Experts of a small language model.
Training: a variant of Adam for the experts, 604M tokens, 9563 steps.
Below are experts of layer 5 (counted from 0) of a mixture-of-experts language model. Rows are named router (the router's row for the expert), gate (a neuron's input weights, with its number), up (a neuron's input weights, with its number), down (a neuron's output weights, with its number) and show model dimensions 256-383. Each number is 500 + 40 x the weight over its row's rms, rounded and kept within 0 to 999. Numbers have three digits each.
After each expert's rows: "raises" lists some tokens whose logits its average output raises strongly, later layers aside; "gets" lists some tokens that make up at least twice as much of what it gets as of all text. This comes from a sample of Wikipedia text that the model never trained on. Tokens count by the router's weight.

# expert 33
router:455452553431444542520511454485496452507460503505522496543473543557466468521489493506491518415528591456493478491533562420513508495463560518489516537497548576553482541531583480517465521528572532492544436511526518397456475485558519485513564469513548449472476464524574535472472494527523478434511449475461516482480511543464538510459556565530502548537512537521520503478480560475526421490452
gate0:485501571479427527469534465540499486473520471527544538469501461530550473449489526436556551562477401449496510517523517517459536462471537511485575492561500593463525515453534495464475565509543532477553546589527523503536494510543591551538503549498579483476487458529578522522510503480469470476587467447558552520478496518547522506545520430494520456557447475544549505532529475510446527494506
up0:457475516482478484508570539555463539393487476512537495507519539447449490486469459484528494497462480529426499569390511541452453469548505516607533454568520489517525533539483515527485511550443496519488434513496557514579585541551567503560504514479520487527529491560455488509490452469508501464558464490499483479548462528489431502539551493485518460505525484468568420532522521514523432501589
down0:495553489517495483398444553485624591487550589482524527501505511502505455492463542494475517508429504511459429513434443539505498512525486522539542488516453500530540510543437528470512458511506498465433467502468489516503541479459556529505466477577453504472486439452489520473485547462522558546495489564545536509546507501490438533482539499535548480530508473551514517480531516560495453507496
gate1:480469449467463470542567415476519492467479499521493523583439513482436491528518483556487487509548470522493479468532522489549514484481503539477464511453492471473531470535447483513461447487545516480522456498538417561491477471510463521512452489523507435521493485495498458489517492499525527525454406571455411497479526511455469513519497546403527488529472540509494483540504469558554494526556
up1:542545565508514462519504587491635503500538537477497472432537491491503497475507540507485506457422533499470456517522564518471528495507550502553567451530440469518472474475504502592494479511497518454541490546536594499494440452556500472468552498486464530514475564505565483546455486412475442480481546457581615511506503530511511519496462521562455509487559507453507530433525524502515504490479
down1:550535458562558472488515413476502523497526496455527498531458548468506515500500495516492502508472565403471521528493501469512522425448537488534536554453541556476463531529479479537458541479478490514485514444550383511498557492529504464469493538544522472514493459508418505452471528559444446457539502476522441474450474423470453546491521440485503522542422442511538483464534467530471490557489
gate2:532484508505531496500407499500549509456441500504470489476461462614420470519518526526517475482434537568520453521463489489546443421404507501501467520449472554549475440506460441566437500472472470481539470558466408478561498445463524510437534416458562491477515492485487541504500459460512445468486550542501482526552486493541539564500565428480523495493423515453553494516496522473475487460526
up2:499387542532492499479475444535510534420501445496548459494537493569523507440478510439489516535492457461478473583485423479484543486503475492498540500526531559478542488474495444464505490526494519532559435486457491519560486573466451579520442538458497475490585464449516455449555493556537546483578555534548486486585489491594536576504524472505455479543537457470497451445452499461496427465499
down2:486533539547445539476521538504506511556494465469511526472524512499523465568515474459470550521553430540533458562461470467551503527435534562522516462468512450433499541505477539510459439491483511444553473493553574548468438536456507586462473563527443587465510531510561504500524545516554531513554533485427482509552548487529414462483481504510527520505520509506484566498517543556481548544509
raises: "ation", "ated", "min"
gets: " as", " the", " not", "is", "it", "er"

# expert 39
router:478463439492464503468544485458522501498507598458507534527486536471500547556559552512454438481470562473466519494570505421497498509501565540499523526532465508559534537483525511503527539474527376521531470503546478506430442510556517452433631513589457488491488556582604461499480515537520476427460495542465519590526510574505490529536532537548457541471447585494469514485490501485488513490419
gate0:559502543543497508531516568537428502481489535536494507540498503505479542495505433482445457447598556558512531519549449449528437484558477477529496506455466398529502522459522480527417545528470518523468489584422484525463468575520496467455513501577520501511535455465464488561581493474447494466460508451519506532557472485445500577513585544477520552569413488448540501486444580458465435517467
up0:518587499557434497447481504516601532483496449440562498415518485459550442499474536514524566584449451480515475530511502523498489500445608454488535464488496520496482487437497550544504525485466523469554447507425580562490541483440478552523494505497481490432529468496484541544501459560516522527537576506489574533523540458500514525538463557502527436442479512557458487501502452530504543492507
down0:511503548536518517502482412517490556529451437459514476484550557519496556580481516482467539442524521527577443546496523474477480497470554525513510553429519461517537505434516462504494524471531429568473489497607486539580434470586405444559497425502493510567498533476595488447492435495495497503442447509541462530521486490556507458517460587575495472568542490517487506478487479480470554494537
gate1:474537507498525472522515514452488471488510523441499495504452552500496513485474502512467467429543471523501538485569508486570521523503462524491521437548504461530432484465560536425500400416554489517518550554534567524509550475520503431444511505530537506583549496460532506493511527521504405534513485519517503539442495530475527463451512469486560565507482468485513541508491562534454489539485
up1:546472481473472520478561419497533443509530515531501471527541461502536534484516539475489481475493498470484430489450450460493499490465531460492534604433507573438576551488464489550519520500462511513509495511487533508467450550538465495470476436562478520414474525535497557462474455453460482463457559473441507522591550404499436533463446546460458432508521488530525496518496490481478486512472
down1:508458540456501501508598481496514569561509610482465502501500544515508482471483423439509565451540440566508532465508490530543557562503462549576558523526551513499475553550498461475468395510460591561471510506454482483462469510534569438463480570448525452560481474488568497471442528505518440519408561564496564511466448439449494497494466458533574445507583491446553549451494480505502479518478
gate2:552401464498538542498547533494511495491514487523505550542587504493495478472570599496479423544506544453539517535503547459471442483493510444489505561515531480517524438451549415495476530500477447485502551539483557447465374409538471540438470487523515491469499451468529469501483452509584540481487563475529476572574481514561443535537486553458487514485520590510600534515493568450519538513456
up2:551461462529530541520551545516509510435525514538549601479495439476526507502541574512494448533579494445529554566426466517440485474529469454567559535499485436493532490449541487522476472501448493456487496467524522522516466469548475603433480518552499538509557478503498431501530473494494534487496516533520463466551517500523477563488474470490456504523539497498589474507484485396503534479466
down2:501606424490483519475484589503538487470466537568522542559589497561573495525503515519480460433449472520516497497557539530486521507495562427500517515537489499497481557520511584564500543500517506524515511507555517486441520470520521511493426475469581523506546580492451537460507460483459494505523456526487543437476491454436461501508521499537547482455454474464494428526494473554507415484478
raises: " and", " or", " were", " are", " of"
gets: " |", "on", " and", "al", "o", "}"

# expert 3
router:518495526533460487521550505478538446441537516490559493423513439497496470484531508567510494459467480532478495456518481538598530463542552487490529506533493530498483459400492514482455510466526517479512415485509544505456485480506468401499505511545541413424442456529566471478454489568515445434460479515453541547496487571472466511481467508497476540541411590537455569459467477461520513427526
gate0:442503512493442521567429508478525541449510491497454457496508454449527419503486480489538504549468400443533567445493458519517481571483481458489462481518456474390481462477495535527493509520411489614429563430534557596521528507481495525518480495512533512534511452506489510431575498400510543450469475510512440455439437470503550531477527457439610518436491528584524490515420511421533514486547
up0:550506454416488457451488533387457522446568468478581523462560503521521461414480469446523427472517506502466411513545468487489525546523547434486385508548527542435490542516498511542586460464484550462548537524497486541534494468482481489515460537499530511476524524485467498514545447491470507581495576539489495525522516425520518513523454499435499511551527522509517438485539493538548506523541
down0:555478431493461516503511493507522475466459529609459466440476476548520551458499434485514463494466525543439510478498501481485489508451502538551483520502459455514546468444478439480521477533503481489483474457457584569548480539447531529480571479441565444457440493493481488512525548500461542502508452567483459499448450464474495560495515506415478499486493485465495489553487452539540515484540
gate1:518515599458428565420471492534534444518552516515513518491570565496497486482459497500493477487499508505525466535488508518512459518522539595396439511521547499547508478512519499526468515512510495445466474501497461505483506508441460387512480582625554514480453510410551565535475497553541509481504504524452470520550525503472533526489483429392474574545494583513532436526535572483451540529492
up1:470473569502475487520471548512527466522546428459547536474540543488491484513492543472569469488479502460546450515468454555439476393520459582477474512533531514411547481547548500498452509529455463471497484524462493469550538505491501569506527596555534481523485494463507484552501565504478542510438526517437506431468553500455545449543435464439551423506547544515511573516523500481489538481501
down1:464538444489523525568462507469513548531521538548495528402513527456559443491505518520530526522547488468530472518486581522498513421472470456505529435548513475433506454553474477491462522538484538463511537554448484517557491467489445499497541501501435483557575500438484493436520473554512518445512481572496498444486462474477479489605499536511471522560477528522500515440454557489456565490538
gate2:554424474516546469444483468538495450554462555431555507501461487493529518452556507522490592517468536594410485512479489517478485519451447485524524468537522469481554430520473503488445517467528519546493510435529539489513509483552427540491570543507484469523545578521491476504495593462468533482532523498524524473479472481547461509476449573448523470552485471454518494554528492598536466529569
up2:523484557485419483515525513509533581541424515460492498541544501483441415494496500531537529561519481469515500562548533496465505487451539570555492491524472466460536470516542486487538468504519474522483479500503498496448479485554476508481439447524527515489515509548501531484508477434550578463512530491489436451567439506500499527492463528489510483441513501506470479478472458502564496520512
down2:451507466527532491535437491530459504519544480438442495510557512503547570506518514487483498552425497521580514540435560566597572471532575507502455481482571467470530416557533432489461494513535552504570525573569496517471392542502495509484504537420503427465491520464501528521487471558446565474481514513498556475520528533476477555524437510499572503437423493443490504566446519524557510489489
raises: "ad", "i", "al", "in", "as", "is"
gets: "\n", " was", " is", " up", "°", " he"

# expert 4
router:507477548513484533546448536449513433469452493454479566495488490482440497468556478561467453519424472525477468514581511476551524459516535545478542529521557517496466523536481484424416474504510419530521429537511506482452537490580476452446517491564504456491457554552506510547498484518519492520474525591555509587549536498464540550442526519499421536481467562520488512499483547446525433481437
gate0:529486423526555486478469537467492517475471548498523382464501544582487466507465489489482533448512519415530480566504590487506493526413509458476389507467368507425494512488550515525492466450479479459496509469563489564518479454543473457454489535510458553417469453510500554423489523513475523540480499526458425456513422460518497553514479510539491463432506572497508429476474494538433435575509
up0:459517458564488504531530490483544494460477466573563518465457480492478503474507542521558527498612601535611475450415485567504547494564490434505500502505516544417523479493501512504529487468528485482575514473498497427503513536504453537480543508557537514554521454526550539532464510537464543557455451531471481597423512521471491514552551513541513509538472493540514491425410467486431579529508
down0:500500528551426500526450542507450455489465489507522543455471414545492524410452488470493486500468501484500454504471568518558530438491509524431440410548530517564497508504522430518453545485481463512538487481507522493497542517458495528491496499496534474471450502489516476421473523564495485505429505553530493408458544504511506521537483523421495441485606522540540505522522472467477468487534
gate1:510493561519551479497467474587515575568478517555564455527462491476514511421477496464505467598523494507512552482575533523396471449481493513530549537435493457542544482474445540576510499477452490486529542534541517465505520454474471414549436499512474547488478546506487486449489539498463429530567454506529496523466487467519516537572511470479427479488438518573458494512463431456383478419517
up1:581483530504536499512448513449533521523548482555413508534573447551436489516478543490498428491451571479561462548450543455512480484527501557495496502547446445523477458522456525563504518576559512561512459383520550521433511586423449543519554419487423492517475541507528525481434463544479493526541525500565488472525436559488483501519481497559504513515530480550464530542562445468481497526476
down1:561439496493480422415513537528544464502509441458539480476507539502505514414438525495535460496556500508395363543465648490581478491558457505521509511448557575501477502500490467461445548565492521448507516456462449502552491469450506499500531481561528469529535504429502532461530542505513538450522455449505497510503478519489542537466431472421520532466514515509457458605566428555529491507454
gate2:418515486446538526543567463530609530524519481541540521481375517492505471430512540466466540508472494530546513497503543554468526501526551480407533474510524467505499465505500442516493529552582519524470485502459418517434497489521559513456513467498486461496501582521562491435498486558555470507491493517480506508468542499556471406560396455490552500442477402458474467528539516548409475490502
up2:479556503517559526398433487468484505496519527463437488513503469508552537542537523554471464561578485473460485480526541503579474562500528466470509542456511445456517525464473538490513483526492550452437526451503468474554480439476511486520521555541524468515496449497586421503499471471548486447522455434520558461470522445526482510450595556546433561477453545495528544541385510498563490484485
down2:478490499496503569554551531477470493398510510536470538478488519517504466440484552501510490482510514453579485453581592512503499435499540489526552403478523482556575499562495496459524461488495496516525469447531539492426452545422454536459523514491459487507537458506520507444427465498526426537485539618469432489479533499537523531589482552490536432471575454487477486486524504473486498552447
raises: "P", "-", "R", "|", "M", " have"
gets: "\n", " N", " Sh", "h", " Ch", "j"

# expert 26
router:530475606558489475489546495500485561459473467520454515526491485508500485462488566508477587484434514504513440567525534494583550486512539555456456558504549519573476515491518444557500506473522547562508444521462521465430541506497478444518554475485460440464486528504500540524440440533549450486550471393475496531560469453545445562457503558463512631508465551535510415473592600466502481503422
gate0:456487493385498509522552503470529497448519506553561554514503503501494463574506465531524490467508481453497459464482553512527507552538466508496478520494512599567507529521494474557432474506568536466412514503486466457483487539445526477537483514514489592444420519520497462441497404458570485509599475436418533488495512504495469516426490464470518587475472529476513503461483500493555462566537
up0:541409576478543496506550531536493517460543482459464539609504465447473461594460461510569517471461441524511449486461487471565500511498440519488431508555479498521457496524463565571517539529533487502491522495470496472542504553492456572547478452478490567482420492494472516445548471490534482525579508418513454475441487467482469498492485500445531526509519487490500500434568522518547449588542
down0:452550557523480530583514494499489519520479402471504446432579539447471476535500490464453486501459512523561497519522525416505461467558449483417426472551510524472535603455471607425499606447463398429488489491462482522536518505487441559467481522478518547467530527449523523421485461510468526465506449441609440495495487504489506454458457557497455461518526470500485507532460500523462485527455
gate1:501553509514490480557576524480472477532600483558514528554488590503524451463495470507503489582575509582507514451517485450502461465569499527476508493530542448477466469470534493568520484518442525513535473455466458577498451523485464477540439410502558465504513560467405571472544523476525460508502528496525462494501456423493395459487475538551587502486525514487551472488464508460569466527509
up1:534462493524477518584496497483482549480482531467573491476478476488522530496513444535562460496529443511503487506509514539457521440505478404491527519477488550433455549507498457522407520485556525490542498524567517565552475444545511493469526594491520494488531404452507439536507457499412526494466520588529510488471432525424535566464485500452486506473489442448527540493543482531495508490515
down1:496564464440485524456525543508557543513549549485457491520477478503532455505493463451497495517405448439489426512513478479476541598496530498470499517563553576447474486558590456464557510500465568461553411534460524466476554472524569460545503475574490458499526494497539480483544537456536445477446516503547483525493492489570435512498515521499516486537480470453532492494478493506551458507573
gate2:499440492506451418482496474553494517555525451481415423480561473454544487536538534454516506535458572505491502517498437481460442567485539508598437510520495482506520490448526583499512521469490536518599467545537465490517508507475515466562505490542421514498463495488479478575530516567455532473545540507623468514534518488505494491507472581472492486543502517579512500538481469439506494467561
up2:465519499499549483447513497495440487490431484463474473477577454563441551507516529588565423468556432398493528459551500539508531463464490511457506505441532479509542489515464469419536431461555469520512451473509525500457484482529536540432506509542517466496393528463569451487497465462535531470440490537446526574549526592519494558415505447490491463453568515527395521495471546457559395506540
down2:502503549566450513511474457546511495529521544441492474399522468451557515556599514404582566454447463512520464514602479495462534546452519479540494492601493506486498458531539505523524503568469466551597499535491453494509441521526435549508470558503499531523514552546498513434485591465512526560459482570494515509474503463560453503558508478509554509475491448469479457556540515495499450457515
raises: " the", ",", "\n"
gets: " was", " that", " were", " is", " he", " are"

# expert 32
router:476498531503442465512510425415523509512484502522475515545485552476512497465579499508471460469448468530410476447549496432537530487510566540475552522522462521464492477490461503496477531543522423472427524508472489425492517515466483482496508492584539452522484478554516484506472466544544469444529469539503519591519509522461404449574486549470492580537523553478460488468519495546505502515500
gate0:560474543547506419455518478467541443527515545501497536491490533503521534505580529464548455531475496485518483418464525498496473519545559457502503429484474492460592521496481550541484547496476490456456516555474584459535574488450521454487574486536493543479436512481517496454522521530469401532484531536435559585575542476482463471512445536491491525518465526427545476492572515460487595511488
up0:513521531549502509474544473512574498530443544506547493393504473511501483486580539515533485581426449488549516449392478493445477493633507500532489460481499459508531500496488531495520554502418501388473522558479551467526527435482522481547529511507474536539452526489487508378495516495527492500441514500528521529503525490526452513506495484522477458503516512452606481476506483445455538410537
down0:514409499535530433496545493473545435506525532491485516500398457482517474538531516565519469453518494535503526535498541437480481607568451559512549507474548489419517521617541475503518481450515490443486538558504511493476512492471506526572529498513506559614464547480482538529486482529459446618465468585525504470454467532566474549533470494513479468477480566528474506488488452493513533504495
gate1:423495471507473521508497527525511498590497539479489480561474507490456487476537447471440490605463522554505552486504531526500475588520406483559576502519473464472495462491522595573477484443492502497469432476509566490505491515532552498542522463478551468493535515520439468401507500514464467541521500516477508464438458547534488529514503436527542510539484486461500503545472531544473525491531
up1:504490539462507566479534537471519477498509466490506568493494531501410505534594491552458555492524484478533480446509575498490491443465442494526478441510506486519455491466485546493567564530480569484444499502568543526542502524499522468475538499567509483461520546459500557531532535440446518523467585532505487517556527560532574533463535497447522512593480524408510511578513474458507457532523
down1:485477468457444432505464528526390466550457522537442510543560458481466466478534471417547529428513419517495454508523515451469553538454564487572485477507507481462576443407485513460547474464519463485522507490529502500551487515468477495471503577492486510536506501503543546527475541505444522551542462492484572554495538514562434596455526464482469597464427530493549491504447556518470496530479
gate2:521512487523484459560507560467575511524452567463468502490526456455508460523505560458453534492498535495472522500490573532488489545550504559488473430581601529523477466497446610556544527537495450488502527501504533495479508556481533518575505521524524497581533436585563515527480500469517481528512519543469530439433469591482444548525474502518530528558432496480483535453440504539442490407548
up2:497519486507495520487550511562459461463515469565543515507496531519480543489471489497528552477564429520545478468467448469488458456556461474558485542520544512525522493502507480505492533486543516494552524536508424512554529549479514522542534551408449541494498579461504517464530504490458477538531432499535477449514447421548559493525464408566528448488521468560580576509463506479437510457417
down2:536481451538492432499441425448501496482512585564582467466456509516531476549482528503544560480496448461538502459456498488482574465467559477430450490481464483475436524486484564510488497440486513488520525464482516436515505484505588495484485522522480489467495485508447552510505463463436482540446480446493547515497525524461481509574545534486486508553452469545506442457494465515467481543487
raises: " for", "\n", "a", "or"
gets: "\n", " at", " in", " a", " to", " ==="

# expert 27
router:486494504513431576523445398442490415440505506475491495508541452507525504566586576528475539445475558529458529541513527438534525528432529477491503535414538514518495513491499477510528490496486446508508510564483537456474476457492492513482561451512522465412462555508491528558489429530517506450512466480478471541519501524524549519427476536494439572533456598540463545507488565536548472404496
gate0:519508531447521521490424528582514470540502440484479549490508477468434485453567447496457482469503522521504506440462486451473468529468496444486496481452477569448531463529511569617511525498536495499528513514496506446515457458480449457486494573507541503485510505530515525561516470497499490500540442497538528521415493484582511519459520522543524522544492524524447524507518517519513485528574
up0:456488551486522501484558463511514459532520478491570510564532486453537441440434562491479445470513445542433458476559494482555527523477509506452487395504522537493539500418511496571552477472501590562486432533444475479501484513517484466502543410518548496474468508452511538465494420509452490503533458495419475502440481486468506518466556568530529483509511527469432444500522553460512452486519
down0:432485490497554501473467496518519466556543471515502514464570453400502477476505498428482473492547491477493475489484496478534521428501482502433447491497501455498486554548504536444535505415489493481486544509479537438509519529461444479523468521474551556422515496487508507510546494501498503569511459523473458545504444518544488541468566534519517472492502500514450612548428494527481441439595
gate1:446448463515461471486476409433424488480543506433503613460531492571606573550539444436454523548542532485471522525454555372511497557469549449511515493516465479471486527421516397530473531530591479484587550477467524505547472523523472500522493439493475482499519488559508478492554494454530436520405512508513500456525534553530568514452436535489611491514564496513541507512630430543490522523487
up1:545576507555518509539506527518532495501474573465503527463509548474467535504466519470514517516503438522509474498498451531491482499549487490498495496443488474553584505539464517518486523431480559533481491467504544558468465423457468448493564564521484503473542379470509459472448610491530488493545534534535463456450562425439525471505481479482485504468478566555572478566499526462545502452462
down1:434496507456505427598479542508516540454513505544495506510455580514471423486535510447532569528445442478523379518514546472519512537510502464466511509512541515506527555519506565508550486506622549548538456490450444474472495536458489469437506486505517485476474505537588535522425456506473506504476555467517443445537489456557486476433475533525465488464534408484496481459460475515542536562516
gate2:533603528423509522522488489487476474477495497457427484403569520552554454481507500490517590464524508533490530490521452469500536555531512479477529466470455482492425496525525446525454464497543481474521511531507508515507474515468520473518531449521510540458507496557437492518474572475488523506462490532450435511485512511507449494501518501407466582530426490547515462534531622525573432469559
up2:455448497566471467493484448475510531594547429443525516469479563456477514581523608540477421487494465423488493455414471453554511546507523452446560468473544528513433532453517541550529573558468535521480481454454549491559521498534466512455542568518556555465483494501522548495467485464452501526492539495529480485361469463547478437527529537578488479481554527427463479499463482502479499563485
down2:514515510519606455550442471484458528454436523493501417532509536427544536531481541473523513521432442483563463525513454428433495492463516515540492550529532499490562488483472517447505524467478432473526545485538549578484478510503504501483489528490467542499511519584530537522497508559589415594456546479430531570525553510470536490458495497476538505402516573492483498505581537451474523506503
raises: " is", ".", " ("
gets: " a", " ", " A", " The", " an", "-"

# expert 9
router:504523492459447536520546502452543443441502477510448499576490450489489551486438511502472478429475454496486485514529534564562467452513573503513477531470512469522478499524569444495420456518516506473564521563509507499447449463552494469420513469527503464434442534495555576506488502471517546412458520477427485563489533532494525591487576508510465523491520561520467510503499539473494550501411
gate0:442447551479458558541490503566502462445454455554420485510550416506535489522492398524536558547504516516411484551481459472569465421485535547538477537457546486467403419513479486521574494493481513516498496488506482553460542460440443510463517466455482372498530489494499571583448506492503552469490529495489490453487489531477510559480500485455562521510568560565419454487518534459493526551506
up0:474491521493540449490492454477513467503439496425483439526462540545518403409508510486419433514429525481459477537531532539513466541479509556425534535584459522508570585460499483507442537505468449497522480539493497483525497577542504501544443546550558522533509487497452456452485462507517505532560497553522422446471512484457498491450470521466470485546454505509520540531533524535475453462504
down0:480417457457545384499550460490575501478488482499549495511437484532459530461503428451550534446447489511555462482491515496487479473558534550476477495403518520537470509504545515472448470484561485453538570466560506458476512403533466501521522424484596527420475470503555502619465512430582624551510506536445466493473457494487539564500516487491532494543533492453451555550539555532505476432490
gate1:483531436520494552517526551461544438492476531486490502451530513509476538510559419499457447525498475505446429481592502458514419484502521492418502582514534453443471514529519504451512525483585474535518513472486515526505481515454534492443496452502425535527461520584489474558526469467494441504523535459466466484502563482455478502426539533466436506474545504501508489494603484543457517486529
up1:537547477519528571498485576396479444543457500474482505461510442527448607525592503549558454438469482526484513395485535481492491499497519456478506569441535480447547450491498550475487515448558506468473507491484482531523471556442529473507530585468437596506488497513512401550519533418431476468490548426510509499429502477387538486493537508483530523430539500494502536498551531483524532424494
down1:481489520474507535521487489507507527487492489507511477530503580506492430529435505497509455450532474479469540481498492585522487529485510439518445466479510453497509435531509568464495545430491493485437502437527453532561503520489575462540434540495476518526528501557521490484497493470475463432473537551461458526397547429499450526537457469462477439438442454549538550584440503418512586585434
gate2:519498475441477466536456443499519419491558483590505480576450491513579520528443436542484502530580553496471478519438520490458422530533522566539534459494533500447492570518550544512467481480517488485508518549488514510486492507520489553493474514507502416508556438470527550546520477479493565451435466470470450518508500548473458498486522560432530565512502560475466494454469519493501581460447
up2:478447535565484480468547500549500569458507516428430519488479553455477494481543553426467499484430516528559478525565512480549536517374518450409483485496493501572516410508484434448560489513532460500533499516521506484540473482508545448470551440501527543456409568582587513467469507591497372492581524569513543492483499509524569508446504506559424485519508520547562531551510486539477442523518
down2:494493466548550453453563488513555536548509460551424563504492494507469496494461507545456513527461558606540553508524542530530475468534570557511479482491468448521479537468537504510518473528471483537457434584536553518461490494466565534412594513510509472484498472527520478508500588522548478384498517516452447555545524493492587570449465556486452565526498516478478443548453481577513413537505
raises: ".", " |", " in", " as"
gets: " of", " and", " for", " on", "s", "ed"

# expert 36
router:502482524458412506525466429477590544562454512521549513550525525449446587501571497567513492491464454485496460502526554505524499486472523529446562508598513559528457440487531422500433486479552490493509456513524453474412506495497424468494487501495410454486497509552540484520528500555488481411512412590562499507541454485458498515526535494546469533551440481580510566521480507492452551414477
gate0:457527563533462528508524487454573498550419505555518495593526489562449429476506530512501450543481499548545434502505487450517552523485477554491592502423555545500465514462495486433455474508478555469517491529469440418553481461495423579488458539511552462515512519466467512507426573550540500480532503507481464501526510451486490535531515525515559483478529513455497484519460492578509536413526
up0:463461481454519632409574427490514497426572531491471518456487547465539561546445474514513572429568481461464477476487496500480526498553491498474422465483413496520457564429440467558571453485578482489423521487519478587499463468503494509514489427532488462453550501475519468547553474497522564500507461516495461516616488563561484484479562480473472473530494477457511448434512585504457498497464
down0:444477487475493496530448554523527464521447528520473598504540509581462539539502470479465487439481477501493480487495518479473481383583478551492556484474402501552535498528508471544539381434504467519488519478504485607467495523561511523508556503495479378516510457521479499496391474530579485444495462526451517561510547504556508431485444487472472437509526512540503511477464556470505479548503
gate1:557500556461586573481438487416521548532454507443529406469565552483467425498537536441573452456461528514520521474541414513488513533497488549513472497502446420476507490531485535414531500479524451474506508456532457483498495549518536511514566467518458504473513519480533446457477489515515407498455473511511503615424454499487497542552449552498490525465496497436486492448527543468459491580478
up1:485427545536428517480421519550554487528502561551550504486469499478484442473508484529538545518515514534552459492519526500512630499595463488528504504504368520478631462579457498413502454458559492465482508444518511500484497544392522504497513495486515474451547459481491470558471440493479491467552534508460545597528513469494530428481520557459445489579544450462410450442535487499378520523518
down1:533557445483497476484468526555484448540505508488449486484482487484503513494521494470470578539499507534489508568465443380566482475481545503443465493456529458488436449549460567498437491453526476501532479464508467498478515467468572565571433542507479513425462541472490526463564520483436509544496491520496516502420465523528479538491499446474534568388475524494537485523523536491486607442554
gate2:477482459542505471535543495518509459524558475504513518507485487460536491494509502508474497490534492536468533509515477484442545433533484479480509460558472432511502512514399489483522494523527425576457427545527508538452511597461477539541536495480493527497510509481499517460454431443472515508502522511441482475504459496540477476555543552478524575559563529579417515562534542519472501509525
up2:513490480570550500490528531599549482523522510531503508465533491448479479490545468446465482484519498579506507512569524535498527510555534556422499506452456492418482497470439534459445498478502512495468495530529447526496504502505501501523521475467500542434502542507487452490448464503503539483433530496535435549455511544543465583553476502532517453434508575511512556527498486424458463496479
down2:531553424447435510498457488532490443493469532512461456527480538471493515497472460502555521524453434514543482503464436463562521530524582444453469562452506448549529460546524473485415427356504500526519497518612528506492498501538551529527505533556472468496475470524486494452538523565527546474530516485529516534540531496450508549536494489449495519542488516458488514518497491494477480544495
raises: "\n", "ic", "\"", ".\""
gets: " |", " T", "ers", "h", "ar", " people"

# expert 24
router:461417502503369534415547506465542445530512502523494510569513547519541537443511481496474524452465457511509491491508548475509536429499556494431497482508470481535535527468489399518477514489500403526516502564490475493476464401534440507478524504612480457494493516532595502481431500534531515454512439445475500602501490490529500560471457508517445572477520525521469449518503421546446436531456
gate0:459472505538514522493558481472503446481469515485483519509479468552479528501534411501489431445531431529482472431485545463512503467507491410542562490560447494424561510497528449445518568504502491511573585526514496484552553510460525521613474571519520466570443502526439528537473510551491500485485510546452477455508483568410607504514435518455463512524453463459516545508479497509471552492502
up0:432467528504455496479549455553517454534537454465433554498479572536513549568553496498528444454535400458557440443521531467454527422479442569532441461517516478446502506536584465461552566584496498516563568496509460493468498529456518550532474496544509554537474533517443560569504495512474572528487532533489479510500443482544511421546511479523478459512542539473531559576533564501518537494532
down0:450565535518547493508449499523492453538514580538492526498455560561538418443494497455511448546513506495459494493472466591538526495526519565492523447460557515480456528455441487488534538504502557502545434496517505490507400537540474578525525523510504474572503508445549544470498495446502514483426494474516523450515578523509447510559531569468495489494524459487449527423500494460512478459536
gate1:440494515514496556523529520465537449460553492394471530483526543553480537469510551503501473528425417485522529502495496488504502471530518510551548497489443458518507511497505438491462469470488466510467519567467499601451481437523465496490547499537579479547489509562523490505535552500530495507426439598535490574490517424511524488436509509485566520505465470454479502511514500555492534492444
up1:510506546521506524502485535497496485535539471425473533499561534483555552508495515528527529495432436467488490477440482488463548448529429504524511475475485379534584507467456466453484429460456461508497552579477433585509540454519486525499540512529529516553505505586486498543552528536524491518466495563559455579462474425567555463527458519490500465483520414475498510520516506527507551501524
down1:421421496375459537472514455506512531543518476537498444429521483527480570469454489470494516495548503474516493515527426487501564537492428546563525518457467530531521497498449463551491485535508568518480511560561448424433446534571525518544463488509460457506564495565500416476406560481517490524562481485491473469540470518490461459478456513494587482469546503461562539550478533501463550542526
gate2:527444526531498574514573565479548460533554505485500521503480464517526464446534540562592450521540426556502540482508484455463483492511564544486566527471465505496496509572546428552479444499513504596546500524558520527494496409469537498437489445551496493499454595469476611501509575520442482516447429559510432576420460493518461539452534589518507569470522580564538462510434463519583532516454
up2:420482427452501484566463421475479525441449489557505481510528433557510506493497461451496553528425590488393450499567497462532509464432514549548470544518464543478533422456463567547468608451519509449484491511477521438479469522437460475472579512509518453470490420493582428511500395478508455451478544512460581476527553517479498511525515459508515469557473467456478514454479559563432494489516
down2:488471495491445512470462517477528482508526529508554548538518511462539575459504548507501535524465460534500503469507435509472471484548451539469570499445528481475478514520448555497484551492446489536544540488513605543512525493508563461461509453511508445511471479488568537556534517570515449428481461548448458505424515492520524464526426505558522488494507488488540464389480516480526520469513
raises: ".", " |", ")", ",", " ("
gets: "|", " the", "-", "==", ":", "==="